config.yaml
n_layer: 12
d_model: 256
n_experts: 48
experts_per_token: 6
d_shared_expert: 0
activation: "geglu"
router_score: "softmax"
routed_scale: 2.5
init_std_router: 0.0206
lr_router: 0.000497
norm: "rmsnorm"
optimizer: "soap_variant"
seq_len: 1024
steps: 2766
Below are experts of layer 8 (counted from 0) of a mixture-of-experts language model. Rows are named router (the router's row for the expert) and show model dimensions 128-191. Each number is 128 + 32 x the weight over its row's rms, rounded and kept within 0 to 255. Numbers have three digits each.
After each expert's rows: "comes after" lists some tokens at least twice as common just before its tokens as in all text; "comes before" lists some tokens at least twice as common just after its tokens as in all text. This comes from a sample of Wikipedia text that the model never trained on. Tokens count by the router's weight.

# expert 18
router:132151137136185122065122119099112151119093155153086145110125143118118159159100144156166066112154105193137181120115042151171082152122130134127119148177181155086154155178063166082076084083102187
comes after: ",", " and", " it", " is", " to", " was"
comes before: " the", " a", " an", " been", " be", " not"

# expert 13
router:128084141132170053071155112064127144145121172117075168081159150111110117157131173123159117120193153177127200139090086192160125117068191127155070166173156142069184129120127161128064129101121116
comes after: " |", "|", " a", " (", " 0", " an"
comes before: " |", ":", " 0", " 1", " career", " team"

# expert 7
router:156095200138172118125199099085074166185133126075112131081151131149119166152151137104184078123169163168159210121081101185186160131092155140190115155196186131097164116178106200112092138107091144
comes after: " |", "|", " \"", "=", " U", " USA"
comes before: " |", "\"", " City", " =", "wood", " He"

# expert 20
router:163106124134196071104163073062101133172126158137100160149152128166137167146131131088163101147166138156147156163136079143141116117129191126198108122179172125113156175158116165114114110096105149
comes after: "\n", " |", ".", ")", "==", " =="
comes before: "-", "\n", "|", "==", "The", "==="

# expert 16
router:136109118115194073093157073056110151182117142166091122111174129142128152127144136127173103125144155149121176108123104152157124121076171146148100130168158154062171121123100179095111071080089148
comes after: "\n", " 0", " (", " 1", " ", ")"
comes before: ")", " ", " 0", "|", " 1", " 2"

# expert 12
router:160107119115181112155201150033076138193150115088078172104167142118136150187138113096178094166154111179123166134115124175180101098100159138192055140155200182087143169156109159125066140096100128
comes after: " |", "\n", "|", ";", "==", " 1"
comes before: " |", "|", ";", "==", " \"", "==="

# expert 22
router:169137130129118105127175123068120142174133115131136143144172128124111175141111161121180093146114112166191193120167095208182111139068146142160101098122155157088146130160085126094135060083100147
comes after: " |", "|", ";", " 3", " 1", " 2"
comes before: " |", ";", ")", "th", " m", "/"

# expert 30
router:133104130159140084069183106036133096132100149081109157135124110141108114134060123067162061134160112172112185159121107197132119091117200121149132119168161166080153176135118155110084061085118114
comes after: " |", "|", "-", ":", " 1", ";"
comes before: " |", ":", ")", " m", "/", " km"

# expert 3
router:165119151135174103105146110090107176124130146136115150124201138111095150157116155112166092123149184147197186164103086156133132122088156095182102136139149148095180124210087108106131069091110132
comes after: " the", " The", " a", "The", " United", " New"
comes before: " of", ",", ".", " and", "'", " in"

# expert 5
router:141144115160132089137180094065125145146114126132111119105162118106106126155120132120144117169201152151142164152106084120201074137072201140156075065151165170099163155169096176105114120128099140
comes after: " |", "|", ";", " (", "==", " /"
comes before: " |", "-", " -", ";", ")", "th"

# expert 32
router:162088090149122070125139093026115157143122177105132124130142144102105126159090125102167076170165140136139177138104098161136144081112165139174142151132151145099145146141076137095089090117099195
comes after: ".", "-", " ", ")", ":", " ="
comes before: "\n", "-", ":", " ", "|", "="

# expert 33
router:129129114164168107074156109081074123128100179124102148137149133123083134191104144107158110181133138173136155108108094196186138124075134180160105147204155169100168161174117147140106093106088170
comes after: ".", " in", " of", " on", " at", " from"
comes before: " the", " a", " this", " its", " their", " it"

# expert 41
router:171100098159134089096157124069116155143105154069141152132160113131092090160126119067178099156158126165150177125101114178143115086094142119182110126179140136095184123123098134111099115055113161
comes after: "-", "|", ":", "==", " =", " •"
comes before: ":", " |", ")", ";", " ==", "="